Experts of a small language model.
Size: 11 layers, width 160, vocabulary 8192, 39.8M parameters.
Experts: 128 experts in each of 11 layers, 4 picks a token, a sigmoid router.
Training: a variant of Adam for the experts, 346M tokens, 5282 steps.
Below are experts of layer 5 (counted from 0) of a mixture-of-experts language model. Rows are named router (the router's row for the expert) and show model dimensions 0-159. Each number is 128 + 32 x the weight over its row's rms, rounded and kept within 0 to 255. Numbers have three digits each.
After each expert's rows: a language model's description of what the expert responds to; "comes after" lists some tokens at least twice as common just before its tokens as in all text. This comes from a sample of Wikipedia text that the model never trained on. Tokens count by the router's weight.

# expert 14
router:132088114123116151115134157196110197196138109141205080091138186117165149084085152157117099109167128138151165122187164065159101128124149127156104135082167095144081175110114066146073093121132126087092143167141155143141165111165140116141143121164117089119160084124148111080178143098075083101133104112172131106077114129077167068060145128110142114113166156141138144125100122192139203107150134117093127090160135102108201145139186114078136101126121126166104117134156077118131163103082121
It responds to: Indefinite articles
comes after: " is", ",", " as", " =", ".", " of"

# expert 16
router:186151151132073140111146169165167169121083103125126086134179151100128087099124150131145130166180121075142119100160145130152134145167158118143143163117140087151108171091152102144105160151081068094090142161160120155182079056170141157123098134084172054160113123131143097089128146116156048114135093066194140116071095081139092146069171132132128133107132134182114157062127172150130109137195088161109103129164127146157101153131145097134133145152094139127072193123146108129184074094139162
It responds to: Determiners before nouns
comes after: " of", " in", " on", "'", " to", " for"

# expert 37
router:115124112151123139149155154112163123138166113144169075111141122145145150080151097138088078146179112138136160095135133145160145118181110122128127090098118124108147204073189118168119128146186105112094101105128153120139160080129199104142089139085145077155134174151130085156148134071061073080097071078146081135111127123125108143070185159136136094154202146120122154094119131142148163105163079104140145118157107205106174155164129084067149133102086168132121129167167085101078069142121191
It responds to: Year-initial digits
comes after: " ", "2", "1", " (", "\"", " In"

# expert 28
router:126182117171114124150161122119138142166162117182127088136211156124154123114110179148121086085201152161168194060107100125164083135161098082141130126145098071130114158074115156171117130125160081052155112199119204137164124103145180109099090147141133150125157157117081129147112124139086142086146118087152089168102113155110098092072126152159161116151131106156083176115123174123162152117137065100085155144162170145130107121123089082094126130180088134109111135135131080097056131099153162
It responds to: Line breaks and headings
comes after: "\n", "==", "===", " ==", ".", " ==="

# expert 2
router:110178113136131126155117124170163142174098097139092079155177102107149177104111145115123123106171121104146155090179140144129113154145153114161112164122116122177154142093123187146148147116116104042114154174100129143146055135169148100097137127141091058105135119140115133099170170167090100081121074110146113068112141102169173106073156098107155129094152132130168192096180173134111126050106093191096178066147121180158072155159144108078158113136123187136146135132166097077128105101116192
It responds to: Quantifiers and counts
comes after: " the", " of", " a", " with", " and", " for"

# expert 54
router:169185139124077099093153163153176199201146119120112091128151087134062152122074164155111085103136111135171136121174126106172100132183136111101176130147108083142123176101101164195136142149181153117149141125172157167161111070149192098136097152102136074100161093174139051104081107123119109087113084164135137123107096119155150139071173112154078094157148111142138134078153103147132171139122098133079157089136113141158115168073128154138167079113117123154117151172139132082086089137155184
It responds to: Modals, negation, adverbs
comes after: " it", " that", ",", " \"", "'", "."

# expert 44
router:161178102120067153091122151144144137191150110116166137156199082131143152098102100124103057109162133185167182136170121119121138162142120054189108153141162113112095163104105116123074152145142130139094111157097141109166138111138167181082134177119174094166156114115145089078154145105117099080111076145152137144101149095127147128098163139148169150143160159146140178115148211117117149089101108127052087169114140140084146133133120094102163148128064145106123179195135085108061162070116156
It responds to: Line breaks after headings
comes after: " |", ".", ")", " =", " G", "==="

# expert 62
router:146122134115088118162156125134168152139185164168190106114151139111115173133041092103119104136148225151094164125135124075129125177150126113123155177140116129149150170043124106170110160139150127133126112180167145129138145059134168115147091208131185118144170110117117088128122141106120117089114071090191069120135114153079120084084138140111129118134136138145088171095157114133132115117087076178134139126158080166118095189092139161153105106151062166129078084105147088070085101130124146
It responds to: Opening quotes and headings
comes after: "\n", " Women", " People", ").", "===", "History"

# expert 23
router:149134123125146100145119151161107158189123090163146096111178140165190097069120150109170122151152175104147103101176211159162110136171131033094151092116129087113077142122119112117137132134169123077112138130091127160236138093123155122136137175100169089205147188122146099117154181150173124065076066133135088142137096142161117102084135131154109137152106123110133161080183153146117185153123134103124145145161091121107077164114124128125162100140100166155091176150119082106130157109113166
It responds to: Biography prepositions, pronouns
comes after: " was", ",", " (", ".", "″", "-"

# expert 26
router:132127080172077128137170164152115148184173143147143074155179149113083168132073116180138139077158135102154119085151171101142054097134102093074136142099137088060090221096173170168070099093141101100134127132094120176167158146119162122102112110089180089172140131112153130085125149094170142079105083126170132107107126137095087137067144194151146141172155141143079153134170167148112126113112111082155129161108121167096122144068106118140175117114116136101100167172129134156139131070143124
It responds to: Odd consonant pieces
comes after: "-", " \"", "–", " a", " Sh", "/"

# expert 33
router:125164113149091093170202178114167200138127140150175088104163128113154166110094174171117083081145154131169081127149132119165081101169134118115155151101123088152111240159184176153138144145103109049092111152119121158149124130121167171091071143103188037146170163101096118120098108135067145061073131093106107152075087099161110108115114204122136147151135170153093150134139145130138158139113120108132103101117126164144101124120176113145144091123103109115138148179142114096133121122144115
It responds to: Capital initials of names
comes after: " (", "\n", " \"", "-", "==", "==="

# expert 57
router:176148112148145116148141107135145145112140133103191118120192105112136102071084100159114107102157124132181100094155122113129095116180118090136130152090181093131127231142138118172125140118155110071124087159147101129153107106116230151120113083112171058155155135186119074142140078138097127058111097133185122159119136117167127134087150160122127146089083151185084184096121145100106079099093165132104143118145181154101141114119088067105157154117125156145121156169136050155123188100155135
It responds to: Mid-word pieces after S
comes after: " S", " s", " W", "S", "s", "1"